{
  "n_layer": 12,
  "d_model": 128,
  "n_experts": 80,
  "experts_per_token": 2,
  "d_expert": 128,
  "d_shared_expert": 0,
  "moe_layers": [0, 2, 4, 6, 8, 10],
  "normalize_top_k": false,
  "routed_scale": 6.32,
  "router_z_loss": 0.001,
  "tie_embeddings": false,
  "lr": 0.00672,
  "batch_tokens": 65536,
  "steps": 7767
}
Below are experts of layer 6 (counted from 0) of a mixture-of-experts language model. Rows are named router (the router's row for the expert), gate (a neuron's input weights, with its number), up (a neuron's input weights, with its number), down (a neuron's output weights, with its number) and show model dimensions 0-127. Each number is 128 + 32 x the weight over its row's rms, rounded and kept within 0 to 255. Numbers have three digits each.
After each expert's rows: a language model's description of what the expert responds to. This comes from a sample of Wikipedia text that the model never trained on.

# expert 32
router:101167153157143161071156142159135080113158146072139131110154151178091168128086083130196150097100058083129140108115094124137143090157141143092087096169149147092154160114123102095143110137100104131152122149095130155093091105110115181128102075188150136209139092179112167157095109186163114138149106089099141113138065086161160118146169118098156109164152106076111167084108064165108099081116
gate3:074149139118197114129102107105103144117141097081211117161165147151160110184134092122132150149129153087100184131150130049172124158120144095195189151092117096133176219156128071112139161110068146118139139168119108156110142080131156112151116166128144143166131102131186152138160137154131165160178127125160110091110090171132143148136176070122198146179149146132131069119128166088130114130135
up3:137149118114109174114180140157115121115165160066128168106154128117125152126108090098074172134174096125194126089133099145138133176113134130072167163145094110078163146170161074111110110111153123098186086099104082184132095104113071152138138078147094086150104053181103112069133043101159123146139139128108161114125117121116130113129110132140163133143137134047090198083119120190134114092165
down3:137164166155119110101133054158175107168105158077130156062111098109105091074081172124159111092163142104091141135055131051143147074136068139082093129136119108186113168156071132160157076137135127054084157132115107155139101158134085140125106102131150099146153145096141156141167120133129078139149110134103074127106110130127134117124127136135104103106172121084101165052120067172114199145134
gate4:114139143128096135117136151095156086120150148098163103161115119059182124128099129107159132146119155144132156104105077132173135079202145161194127119112147162133140147173140114061153162128100145148098118223132131117131098131100102130096097120142102055137147124093149134149088061114094119196127084115157148131178110074140134034142142150106199150117098096117150110118106160198115199145107
up4:203178100134200142120152115143054089104113171117087125094130169169131130120125121165114188137173072149120130066150178111115105149106133156081164146109151150134110112108114085128172125154111154110162104096153160129162155084163151031142131096094145132123074125115132072111138127094119113103101100125146132141045113151095094139109099142156099173128142178114107174184134154174115110125211
down4:088158125152109158176135150113180182138160133083122123101154125174124087137090072164137075147135123169141120092134113177096108086096163138134127145093110152100168033073095096158131121102091180121149113129119195133200124119138094156154129128156151188139131081118104156115105203130127157083129101157066154117106155146152141095132118080164125175137203195121102122110081134158149106131175
gate5:113109097147135154142158112149191136074148098077130147102122056154126134112144111108202193099097127094099171158173077130155087084191102088137108102127098093107138116091160086127185125115115115152181094136130110122062095066130165110041149106139180141165149116168122124120093059158166127119058134090109164120154139126087118074149129162130155137113143168102089148119143088135106131088141
up5:094109172149158116137103101116139142146138120104165176142031121150111041112167121131092113177134091170103115107113106085133080109121214146172200135166114141129171095133120110136156094189111118096185196155146110142137166099130123140147154153130135124139110123102202176148163133143074124104154067094143136116141053190125168146137170168116152114129113105136162077105085139110151139154123
down5:170097075133182169138164050166086117144106115131149136132102199130161087097190142104110139179097105140105174121135129126130118137087151102147050159117137193076151096101128126096169126187132095155125079128184126126144131100093119170138130098134107131111140060145097184115112098158143121103169159145099118111138145088135190146157140061219147076122164131138108163124130152154145157086159
gate6:149163104175058132112134219122157106086137066145159094123172118120137120133065119173164173144157106087099080120100157124149137069187115116132130143156150124104139162165072168135152118172138137133110133156055140121134148147183107155157150086167143088139222120157114140154124137116143097197113155109124126109128134075145125063125135159150183122105101111174136096094164126153087192153151
up6:103155091157139157132137171124129112123128113137147106140172126143111150083070113153139165196152076089098073080094155151123115092139086119220106157191152124138077167114095177192133127156155113111159105101054084133114119139144103151107177108121103134135198129101108142124081191121134129126130130092140137065169109110209160079124146160183154097134126113152128154068146156103116183141146
down6:135166154117106112147140161050173173141074111150209122118156128085095165077125098125142178161098141104131063121066161111092136126131056130170125109128160210168176128185104159118141145138138142122102141089131106131075135157111113103129091152169145162138126218089160184155082155110127134113086143145148077171114119072074125120114123152159102160098106121147135151096113078123145145145089
gate7:066096171108161129146119092133079105087159120104104126167142126107076095138071088169131155065100099123134162102115118128147117118098147133178179126160113164080112164098128111148168150104013093134160167109187120120138103082138157109107125174148157156156065085117160093103122181113109066081152092113071097120143122143096129132116127122132112145131142125084099112055109123169107095051126
up7:138146147156132187149135178136144133124129162121149119109133192138049122120102089077163108122144139069121108098113173143123113116182125152120084155153085141102148138210136116143129122124151162105144135162107116133117114125110139131127156150197165112137207084123093110134155071113197108178141163120071125149035135084113096079095102155151175133133089069054121127089127054117132131151107
down7:130126126134135113118139150115113123122173062089103139075043149125129079156078167132125121148110164164154082093137104147085135109119144115174061109107130140159144078176112082140137055084064061099123109123147155130083098108118151119153138134136097148168110200089082086102163126053171145122164071133174144111117131151177129152096137108093135161180152108196101139114121078090124142136161
What it handles: Comma-space, "and", "in", "of" and "), " joining list items, places or clauses, as in Chicago, Illinois and "Dragon and Lion".

# expert 8
router:133150135120152176114142141159138087107174155062153129093157169181070128167099065125169110091111119072139131123143103112167146112185148126122131084137148102041125160103142109076143092102089104118149076176153107164112139071130086158123176080126136087210126053161133148146111130125095117147170122130138167116153100077157126126157113143090147144182185154079123150111107134174124099082085
gate2:126138180101095134100146192115090057163076113139178136132197145179128142123142122175154101173159135108151163133121152178116090080140151085137113162079159151116114158123082127122134184047097163098091058123180166119118068106107093100134181134116124129135143109114113113115164147145102108128199112068128126116156113104136145139093064106099139112083139213153084132093138145162117089109135
up2:080058086086078166159156124127163151097139152048156166136103077193133128129121127135122102125141126151094135156154063123109159050146088143162075110139094147129107130157150129114074142115102130098147163133110084173165191109160123073117123175107147084141119135142148133111093161121134152107096160143179149101144107150129193058158147162180137129077103170126138168087160154106129054155114
down2:104092162160121207165130124159142135146125162137136196177157094152104116112124120072184162086091159152088066213104135141173158122131129081117131102173088170114145134165049149130134149171077144103147143077161158135109105177088122106125109118145118135113082130080183166128185104146095143151091117100132119080099106084125119116102120087165123153113068098131133081069138116098133112184115
gate3:072149092117112142131130095156164032093131113088147131096124122103105148207145132084119155074112113059134159133199131150170134117128159102133105157157107130184110119083069146116112122101140094109189111170132102128105114153195069156135087140093128101115137097175143155104112152130133139169126186140116197144157132102157060090141176167155166123151148154103163172174110131106162070131161
up3:094134148079114176096183099134106113099107096097122076134120134123143144159146099116079199074122151081135177131166129126166108159114143138170181109128050080135087119079089095075136121111131125075184102159133064091183178109155096181123086131123117107127153126136110145120138113080145138117096161161106138080124104121159144066151184202171173133067110142077159149113092134113151104113139
down3:074134078132087158148123158073097054146124124151158127109082051112150068193182122146103099095089142092150145109124119154170111153176106125096059151123077113138101092114134203055112215169104170164172136108107125122127085088134153133147110126131084137112118188148127172091072131126162165087110131116126133160096136118146170135139149139114088124160151138091136096135068114116117160119115
gate4:135107105091058139105133087085073117091108175158133135135158128137133104157138114109121166138144086163135133124078089131149100036131137088111124155138128090096107173197058082112143091124121138106074134185050127120118050143100114162121178087113119135162099127116131123167143153144101115064157099097129102179105088117190156109144155114089092099068142163093147162122125117201105151120137
up4:167107060087105151151110102147078101171120079127157076177108169129092144128096138132124138115168149134127201166077090114156161038120131068126079134107169129117102119155086086070139121100148107143093088147085107086090064122078111212102130070160109123146109129189158107137115144106138117131151109123098127161095109097174120117136141144106071147096122165072162173107146127131098159110139
down4:155125116145096110064138089077076163106137096146162116157099126103107105080173156102130108139126130170115077137066145124118166162094149100179092164153133146093125060120189123174158129143093144154078077194131103134162104134140153087144169144094136135111164178092185110136166141105154058153110150124108135130071124111126119153162202134130112169152119123174062175097133075123187173145118
gate5:153106120125092104134153080141116104149161135118118138078116121076079096144072127158115168124107085160091119169016133151125139064110102159181158148143094095101136117158209124111146069147113108131155104068157116130096076146111109127118073096153179068152173113112080178124134091133137119139083146133113162108161144133173123098167209113139131078120146056096109130151110130132127092080131
up5:117082136091077113156091072135108112170135153119154132084097131106112130121071125158050200107154091198107167118063099159126229091099126110181124133115122092107125131081211144112170101170054156149155072107164064112115063085121103138110068106121137134163149111130133142097101129121129128097154133101107167128137138142129145108159190131121131118120149064116116145128095135148132113115127
down5:184090129088140187126100149111128149175160146132191096096139120137109154142120133104121138076101150198134084145096122158112129083141125175122129135128098147121117144137163127171129113123117085067088140122139144053149138116109111141126087047090081131115141154070186180150213113086173130104099102180142135149136141137104127147126102163139198112115146165107171122195110196104144207103112
gate6:139119189121088157111140133184059113158159144119208111082089174129121132152114143153095067119144157075188119105128155162151101180119149096121147108091130117106090136087104136133134131103069113110148132134161044168174114118138102174127133176112084120159142115120183157119129136127153087101132162100107114093070119146122070099157174087117156143176119201146191129084115121094077077145091
up6:157096082104103090104133093125135119140198166081108157104127111106103143157115142112127108101120125084144178173091125130147057165160081137087122074118099071119146135110160141111120141147077160130204091102129140167119209092129083151182104070099115056178127119102111176145105104103142131217131179115142133167106166140142177162103115106163131134181163110106101131148120118133080091156086
down6:123122114099093160196100132111083079200163093111136141124130118102151182149119114134056106115092127155128107180100155139088160097153081096144159116117123177084147061128089129151159108120181183096139116163163135148151139107142118048160157091127076122139173117041175114122182132105156144133151143135141165103122115110084149121177156088077059106137096114138116097125152070176140160095112
What it handles: Single consonant or short pieces inside proper names and rare words, especially "l" and "el", as in Jop-l-in, Gab-l-es, Lab-r-ador.

# expert 13
router:100163172136126172069181136160131110128203141096142104085164169152110155140083045088165133105111087084154146100150143090146180127146204152131135126144130096062135176109150086123145152152082090098127143142111097171112130130157142150127108132132177118171164062150132157169135065181148120162149097050135145111140067103131146106123137112110161108146140131096116129088113085166079123077084
gate0:131112139132126138094094122146153152151123137159159132117145145125152109160097110114152159071120135119176074181142130169055070120137124153147120162146121130129112089099131158171125148171074019060121117193186102105145149165110081155129149098132128127135201113154110082115098223181159129136153128113149134095192153112085184110129101121093150097136135151079068109117119096153077140110117
up0:088100133154146124125175122092098120106118120116180077146102193095116135164132125070105066105154111067113145133175149114195099134140060118164116141136081183100124122148190119133201148146192151171141130104146162097107143153116140163175122123143200084133150118117151135152101135154157149102107112110094065167157133169056146114116131087081102201171078101158131144110108108111091146137166
down0:154134129092186118081087134129146158080047166124091139177111198211184138102129114075186117156114127153113098135169148127146153108107192100113118073120129086160091129090148129049175129177135172138134137140124132127152138097118122125107145127129094118097066180159144163122109128144046096104137144167124042165134129165112108134174114120142107170110094151126129153146059115156104136138133
gate1:123226175113109134077146141120092120186196152147142154103147091106141139122128063208137173094138077202136171075175145142148141087116138130125108116152132139142151149133113109112137138193092094128173166150096117146153124150172135102129135121133124131124103124138148190158172112121112178123114055121128172129127107120117136106066130055080142103151126110075123096063131096162194107102161
up1:165135077177139088160133119094156132102182126120085144133078148135113094103090146076153110163141159123143154142093089091146165099155057183113157141150083206117170161204171135137120132152151177136158086133139103143136132160134141136117125088143183156121138126143114127137178128140132138143187048183113117096109112157109174138096123101150093164149118081151090117118198163160215099175147
down1:105159134125138106112080100140148149147161136087120121150139102161105120150109126190179122138182131162071138089099136115137153160152137137147108173167096163109160115135101125181094136122180140121104084129106102157092063092184148101125064157109136115097171134122123134147095110147122130184081105136190170082061126121120138024082128195094149150078131114132162093111191148116182099171182
gate2:151147101166098216057116127099126134091091133113116133130143175126091122123104132108090089113128088050121069145143121110118135189155128159155129121104096138119125063161155134103145147142072123168126129180126073204123123070112130164086122132165136090118084119105054091131116121127153114150148136143207108103171126118112118132055165167108170093087214114121072120101138125145148105100113
up2:158109094148118200100145113147107159159114166098162108150129154184180137155115103119091128119097159090147103145128108126157128101143132144121101095119141100102137107183091150086164130180095151138072145167132073148122128151097122137141139165162089128131110140140125148114079110160087111112115098096216114097157078129134130167101199156156110098119246143134108166092201145144148044179166
down2:149101071111148103071143119118192141139156170124146162137158131125089060117135107180193089133065147104166115193150153138122109160174105152091122176110088131100113168117189082121192150131142100140081156125175093143127158133148066148114180072152066086102112131106119069117171160140122181117099132158120170133088167151099165153147182127108118155108148118090065132101119087107141109134147
gate3:120148177096080111175128127122176110156145225157067044134132092126066096097051097181143127153115146109123142171087174117159104118129073100063079153186121105124101132118141111129109146091155160112117107136105133158123130097145107077144161125127137152164163100095069137096106119089133124154165120146138119154186090115179176142138098141143182122088177153081122136093150167142086114099117
up3:183190134155109120138081156156130120174102146151125107108127096106097173101083119146127116207132124103105140132137130166118148073137133096111100169157143089104095105139121136142098138189124162148068154139087176115127123119149110086155112096136100155155220115096111211075120084119136107120147151203126080167144119142131183125109124143125126117120247153114069068086132121127146165108134
down3:117154112102131089173112114191150210122088120146173125178167101170116103128083129166157116186103128084097154151117103165169108079102131138159126192107157087114112091070060131170090122124115200125099066146139118120135158096150149082079105096133143163146133202132133139115093101092143093106106098167186111174104106117102127105107116083118111085075137106108196113128119105169105120172133
gate4:078128144182083120085171110143130121130159103147103198111147124110116075168103095159108142115082092111114070114176140128084076126092198094150106098152126110118155158098111052108033083147073127110104135074060110135141135142150164106150108112121097117137107113134109226107097164112146136100148091152128118136157096135114113097089103125130151081155181155123149116081122137170145154076081
up4:121185107135110122065158101137170126110092130145075153126164085111114072067151156133154119165073117127096047172156138158055113132115186176096115158144109109131131177120137127126037114145115090117137160072112119095101130175159147155141120110097114130137175147100155152130084114128158074114099153182102122149135089130167117081079065155105085076108168113152127134138132147205163135106108
down4:166142117103134104112175072126139099138132147180185135114142147127115143101163165127166149170109134135079100093098111184084114057140137164081093156151089082133145185052188136113160124156122098168138124075057091097167150106177098125127119104056089106121135113148063094114095142124144147098133152137106146121142122206182102105138138118115202107165168120154127124076156169137167125149106
What it handles: Inner pieces with p or m like ap, p, im, um, com, as in she-ep, We-ap-ons, tro-p-ical, also table colons and pipes.

# expert 53
router:133122177159088166101126157189151123117149163094132142049135166162076126125090077111123139110152070122092124107133076084128127094146145134111120141149153161091162132144150080109129104117114080126134100132129138146111133111119105136133102097165139094237165038156111152124086106191116071140162128089094138100129047111141093080142162146110150120157139102066087147091107085170128128059135
gate0:155101133085075152122111145159125140106158138123064144137130202094142071155108119155107132175130114128125098085136113151129096123132182068123118147120105167117133112133172134099155134118156058129159049130143124169111164145134081098143107158131111098117142085100115095075143155163103087154100161086210194129157137127147083163153171137181226114172101126136152163071142143122069103087098
up0:127125059073082141165130144065091108122134187137181157175116202133192076109108142137148172123111126115158109090135126146099140085122133132109128153128093106137070117163144126120110175056086140120125113175184115115149130150132094112116167193125126135140127114076114172086092132131112150093156135152235202140167127141112097119163143133180136114131134177108114179088159190125122093158126
down0:178154100110135075135165150119141089134094120109132176045114160106100121164160155104105164050091184129110122129136096118144087069178113053150096152097170078188149136076106123137171143076144169158158117127074117119166138158099175090136103163124104142127173165156114165099117132128146116185062072103130151121140135137166180154150108092154186139110146110097108169102159118183128120126115
gate1:121116143103158132107162134148134118124135076117114137106193124145090185182121113133160187144121188098154176095084151116136123067118136134106104105138093111135118118132159145109135160098138145168101052143145146116147107162154172143149126170195174144128159106131186145088111146127166119186105115108156116122107071105098124109102183048177119107104175141106107112115124183232140159073052
up1:079106137118152128115132087103097144194105110177105141069157154121105080180157120150151161137120144115130167120143145067146085098108132096175119091136083106136104114147131147063153179118143116157104088119162124171140132119125156121123111199206121115134159120151142123109095127101129089218097166127119101129096145108095070133120084148122170123096177136120063126112118130247160132129052
down1:139182134159107175138138168067088136109062111114136094149099116142147124116128116061116102132097097084057091138145171214137170079135132134160127173122112123097155127112164133094127147141128125125131100150141143161165159118155159130075152083093143060149195108095131064200137101102138165136128150130149137124138095110086100069071161093128091091119112088070099049108105159091135118098131
gate2:161079137121107126090114158124084106116127144106075122099139173136130117132115127165145104110097057117167080051184105128085137199176137122144089123187133131102164197129141134142133115107115160114108110143151133106106123124100116172110111119178154102120107125166153191127167138173149076075160113105111157138163114147136138156133131136104065166109137080103156185129076074082043043094103
up2:177107164082095157124118076177100117113165118112087132128104148074143117160150113144130128102144096133110089060160049140083111131189110139155185114083190133109152125120139133103161134141074097136121139171153128134132206081109088115133127210152104157136125115202152142135128113195133084113130102204108154133081144131155091097134177121074089155144182119145168161111121119166117086092145
down2:183117153177183073139163139121093137080085115106082084135175114133125175091127155082163092155112116203123146116154076110110143106111092096104096121117116155102144096121160138123123071082132085159071144083078038146164143136155169056102127100091073106097120161108105150099106163136136109138139117082124133125142127118065145170088164098168160068134115085112104142142160159182120148145100
gate3:190128167111129142131166097187156111122168156110158125113084116154093128160118138145117142086059073131191113137074129179146120144131077176129085106132077165151110089204137137152162133094110110154135115132098147176172132155102074116145137072149139127150096123111103106187151112201138085150049119167067143144157114125182169116116128126129156143217139121152101127140071140150137116076114
up3:131126170113159129117130091157165109141102162107111096094073126190139117157118120151159164108081101154151193101071183122124116118134113122145058147118089127136120126157134148137125086109169173107178083157112142162120120141098115125039100159142135141134124131098163090170132078236128100117046149181132159165135126157210115137175130102156177118154131106164068149118118098129159123183133
down3:107100117073102054132147105151081015107151119126142159180102127129130079138156149139137157123174148125144121151131150165140150159163098119164091122094127120098140103198146131144110152158110113098095136123158133104185120125148127147126193101137131120199149013125092135151125099074140133120132117198122136161153108152135119130048120066127139115146082166119077047107097143119124115130114
gate4:129111176114117146093123168115095091143176117083094157102132096137140143102096116133106105104168085143119098162148142155120109124186180106119101135149195160145136139127137154098102165097057163129058151153172092131168165134125089169142099127184119109159154138124167140121102090107193123095132146043171142098122131046109151066080175125057067160159105113101114157127073165155147120122094
up4:096146121178153096161138127152161068100110087146122149099156154036089089126123122129119118054142125145084121075146120137154063128134109139151130119102100122124166141194125181139131146127088172148127125162137148144075146088035139123144179156134132122136164121086084142117102152132192175129098150156242146083150125173105090176087131156160108140108135099168131152126172130085132135144092
down4:118121146159099135137081128138081113100138118238104136154143115164141165124137225104118181151153153150155120096155130116197186154107097070143060126115113130162154128143123157104121215137085098092174112106098119084128155128156097149107150105134118103079101174132122088134103111171157132139129070113144171129152106102132058156170094113132161172138103108143104161150174109098072119080093
What it handles: Pieces inside acronyms and years, commas and periods, and endings like -tor, -ment, e.g. COVID, Credits, actress.

# expert 2
router:138151158153168120093165164132161068112182168098127151120137156185111142160075088070173156109109108083119117081119112090163124100163149162097117152154142116040162147130131105098133105152105104109168127153079124149082123102134106140103143093157177093176155035152131149142130076168147092179130109090093177119142092115141156067115152134084112077161145087095099174104119102183094117104103
gate2:055172169100131145140144099151183112158134094123132140135124125138168135181143129116148105109111146120111111090143126133224100115118128166116125169160132106110143168165109107227079113129139154134138064161112129116166120099062175132106097192082121187127120108133156124177067153180177062174134154166119126169088111122142126113094139055129162082134140083164140124163112087134118155080117
up2:071160161114100088151166073105140136138122070114127110112111116077143099139154108104122110130117169136147105112130125130164080111075117158075167174123118077160149095099103130156097126090153162103147030127073111125125142192081103132161101126086147162126133085063126128150144135116175104194081135205102165139101120124164110112127183136135177061108123107170188118179138141132099165087092
down2:141152076175139102169122153114127082141152159134109106148207135072112122122133111099067213153122106111092093114146114157137107126150179121114132127137106157204147221126116128112119166106132178116125171154107089108140160089148191204089145168140146165106106190132075126150101197155138150139125122113051102162149096121065148143123092109151160082125105131095116131156107149079130109122108
gate3:153169179120106139102131101123134073163150179097148122144128123144145141165122103060153096099118109077145119098109135168087139073142174133149159090198074173131147116136114117131129145133106128125165110170077163093141116147158100131140093061129138056173109139070127150161107166182129096147112136136191168127118112052146074190206132146131176087187117165152155151116071128117132101151114
up3:152130194159094102087134111101165073144178118093141099177101134101193149186113107096179108123121102063144149096101133158106104071116139147115186097145042173142131116186104118141128158107075089092176128113107113115125109133148105092129115110081118084125151122121165167170095146121136133106137165167162131108152128065100050149173109151111167089166140133137197149112119170162175135174135
down3:181102135118082173111128094114124143082151141122168116114183152181124150108121110142174118112086092124152082157144136106118152107134157148134061185184132128141143202089130090118083156142097074106153114128055123113168083090130105073130110103106108130179065165129167061105146162123164095127193182082099135140132180127163118139158142119134103113111178157068143158103134092184073091135124
gate4:129142059097108128115168141109162131145182085098085110144136111138148181107134124155134133164157174138121150140141099114203120146081111134198219122143150168082146126147113163114118173113119046113144109089132066118097153049145093167134122151121118106122144100128088141081151129102128161109106198096059142043101100091136141121163156126105131108151129095055106152165153166116157144111133
up4:089165133139148147130134134110153124155133089087115104125103111136136194149142123161115118124149127188097154108151092096245163200119162189136153092162138135101160088080161115130144192159117082150172143140108092118133151067129122159106079121116171116127179124158113150110115139165120125089073143181140132159118121125097192120214144205105139117174130137104175126129173167111153103085159
down4:116149088067121170097097139113105104145116133134109147123113116129137163119112108158155137186145153156174053122071116111103129158075118122160124123121130181163144121103075141132131109155136176096128102126148149134117139109155106143091092103122111122085165196132128124145235146104107143107085113107146100144127088059110178184059146118107105149121060142078134093200220085093171113159133
gate5:112148155126187106081097119095103092139100119104141083150198125127109131131156104170180135121073152145106141162099126112136143098147095122083140127133132083094157174133063115141186097159129093122180146179089118123111152130127087128204146090126216147135148122120131146147201102155121106105165097138103096175100105117192079131061144034108102120116126149125083107155143156125103068136078
up5:122153129102115136111157141086118092119136121096153086089127156098119092147119135165199127128084084118134106101082144184133072129157187111145118138146133063123156177122066110062129130145138143096126117247101108117118108123120121135080196144117163108147098129153115158117118156106109193176087155133112154151069128124106088095141067152189138096140086137131155141083089103092188175173107
down5:096127104079086171142104130155176198140134125092137100106144136094117166146098153119081043178108141153143120164111169102102113122137132087131127123146121105102110061104110077133098145135132195144188151178150136092121137107184204099168132141133152093174134094108160065166125071112145058095070135145189094132155111104147137170142119133133129072165111138172136167068158179129125146131127
gate6:173180062115172095116128171160167088129151173124123115091142107071124199081112133170098133165097120156125114135195128145132096116178097079143085140126119133106149099099110156120149103108168143096169121088078085129138117189096151144146105086124164103129097092135131161101062150118174085116132158109111122171117089084136158060147117095169088160180181120062098148127142103107126125143207
up6:139154144113220117148162104130139158144169162127107085125104085060148178103169098116168149083135099178157093083094081070182117157162082179091157129134150086114141088068097094095124116110122120102164153109124170119063097163121118113093131080159108132130157124173179137162109119113076095122146130144095153108131110142159130116106115127108110146169192158047152202144116118168131122082143
down6:159153152178120088116091131125152174120127145138127101125098109103138097073114143132150142143135093134122197170133071102141083071117148084135154125075100174162084135168091150140180137158142101141127097104130155140105107169136083150121032101156089138139112121117200136148104119079140132169163125161089168144081094097093132171058086110085120151152100197159144093109075131059079098161121
What it handles: Word-internal pieces and table or markup bits with no clear common thread, strongest on "im" in aimed, plus "c", "ud", table separators.

# expert 33
router:165163148174130159098138142185126056092195142081158157109167165101091166157074113097158140135136093096151129138184096136126134111161199120102096099172116089063116127134126095087140112099117103113107158141140116153108091082081106181133133115127150149204147052171138162104127134153142090171122107107101154087167080117122085111116147140125149105179127073092118174061137121187109117100102
gate0:175199113113152134119145135162154162088227155112178157136149076119142162112076123085100142143081159085126087065131133154187127124124136125104151135055079129125137113110169131119099123114127080091138154139116126090159132145176125134100131150150136110101149106171128159079099143144139052125081128142113168062102111140133079140089130134089044088096095142122083159176176134101155149101182
up0:100099140202139113094104152184117180119122238111107129106184067138104196136150140150151052148161157123149103071177087153152125083174133118117095118140127119128125125138123088097145101072139115116140122144082105129214199103182201149164181133119180160156145118112146134089139132126092108075175167104096119144096103127115125161085147127099121157146140111130123123113153127130173129141117
down0:121094101131160123139089063129139122138136138103163147173209198096071087114169112115192048129115114089101101092125126119085143173176145150125149157117095105150146098119099132095126146118171154067130055068154144133120134081151112080095088160133126213118106147132080148143207141180135117183122085123137088160150115121160123159109126113109093128089093126141132085105141142182132156122109
gate1:152149111098161179129149131093120116124113112121092098145122138068140135122081092143170153109148101174118098178141123160092143131099142135112181129185124080092133134122152104143071116136102176121147134103131153131094080076045090171114160135144092130137229116132170096138187068131104115134174183118139103097132089136130112135151108208092183118128105114065146187149089101065092157142088
up1:176139119096110122116157196100112129109128145133093058132099121073145150097099130187155129152169126186154087173173085136107140063062152123138168123167102127109102112121139113146090127159126154174153217086144173108123103072105159124118148156159144105133221102126164103114108110118110103076115150150183118054112121130106108099137128144109208179136149127093122105178099148102096168122131
down1:113056127116093129159107088152102149156116114113133105153122102142131130124118165116189099154106121136086171188174137087103143056138187091136080134132147154096182106124224143140108102102108170124171107129150093124175138181120117083140165125103127064119179066108116074118086130124101152127181181141112124051098142124101115216110140161158142133102118097121125168106092170109119144141177
gate2:140128167188136196125113185172124052137116134121147131106136169118101086142149133134141108119118075184082090164162140110103144121139179161133137157134115107155119112163205114094119146074135128180113086167162177135149144161090119191109209084112164144143196114134119138105149127155172064126120138150134128133129120141111128098138197196160208162106109069105161110113136148133088138095103
up2:117182148136163112126140101077128140083099110051125155137124123140096143135147127076132155095083149123093116223107134172140093114140190097105152125152115151148142120149200095203130144111138142082148098134118163121095080098097112150133179113128106103126104119105156112104131104182196106043178084118092072134123112132128155077095108146113239135126172173112155143124101146156128155122126
down2:149178141185088106137119136118177137145106109142164155154165180125182184088138092065184159173072101080095074137155059191128122134094085121136106149202070100098134103111106126131156166148083153112109109069139170127090120106117106098111164120154138155136155080091091168050133130121167155086099086137119109125115108143150146098155141129093109176151075125086147146109137121171113092121147
gate3:032108174134176158099181067142104158102131187121147159145179141119152130201135119064148145111096147082146100156123094103138157134105086200063161127148103119117146138130135119182131137167108115106096139065132117167092142086054153148133079119135114110123112108133167190115168119098154117130120093161128084150052175105165123141131094125144137127151183151148103092085093119154161115126086
up3:102100121111143075106160110111131124162098078155125110154162109105163122085129125178158168098152179074122168173122083044098092125126082167092186113134155049129182142092086134158104072169133156126151150148115095154107124124076095100121178149095099110176079114119157138167078132173108154160173114135128096175103143164156127151116081117106145105116172099139129183127122076170092065124113
down3:090131054142122121126134093188151136116165140102144122161189114118190145153107141065148152166144186134130193180106114143111160155114100086122145112153137098116159135207101165131123122152112148152109181100079089117103177133114102133046130178105112086106173133116172160103161202106115112160122154112188101183103124176170105168140170119162130085142153091085128130106148140084125125181124
gate4:165122148123157127102123094174148147114088126067141165163080107112135178167148106095127162126071091122112174149159120125173117081170126127128091125185106134122140097067102102110169181159100129063111096127150095097146110160092094147138173100127126135081147115169154102097143123165163036128091120122099121049151073130197094079141152165175141114187141108111124156125141134152047110102104
up4:181199130154159173131101112159128119105156102086178126133100096080136104161070149134106186136114054176148151192112194124161086104167148084125121159167130097110147136062104126074154158064132116139137105114154111110136119148070092117156117076115126174125126115149161115102141115148161079150105118138094100157065096159166146111144123098168176140151105087121133071140103099141037151134104
down4:089104165115173112156112189150143138154140106172114114190112120166190096141108146140014048137157108119145152179137184135059117084151131121094103153110119132115134084192085140145084131106143149102101138135170126122130121160130146130172112172138118155105061183140137104139098136125177136121126067158149082191112136153154109149135127093147149159119106111105127124176138213175132100106087
What it handles: Inner syllables of words, often f, for, vi, sid, as in Scienti-f-ic, identi-f-ies, Un-for-tunately, over-vi-ew.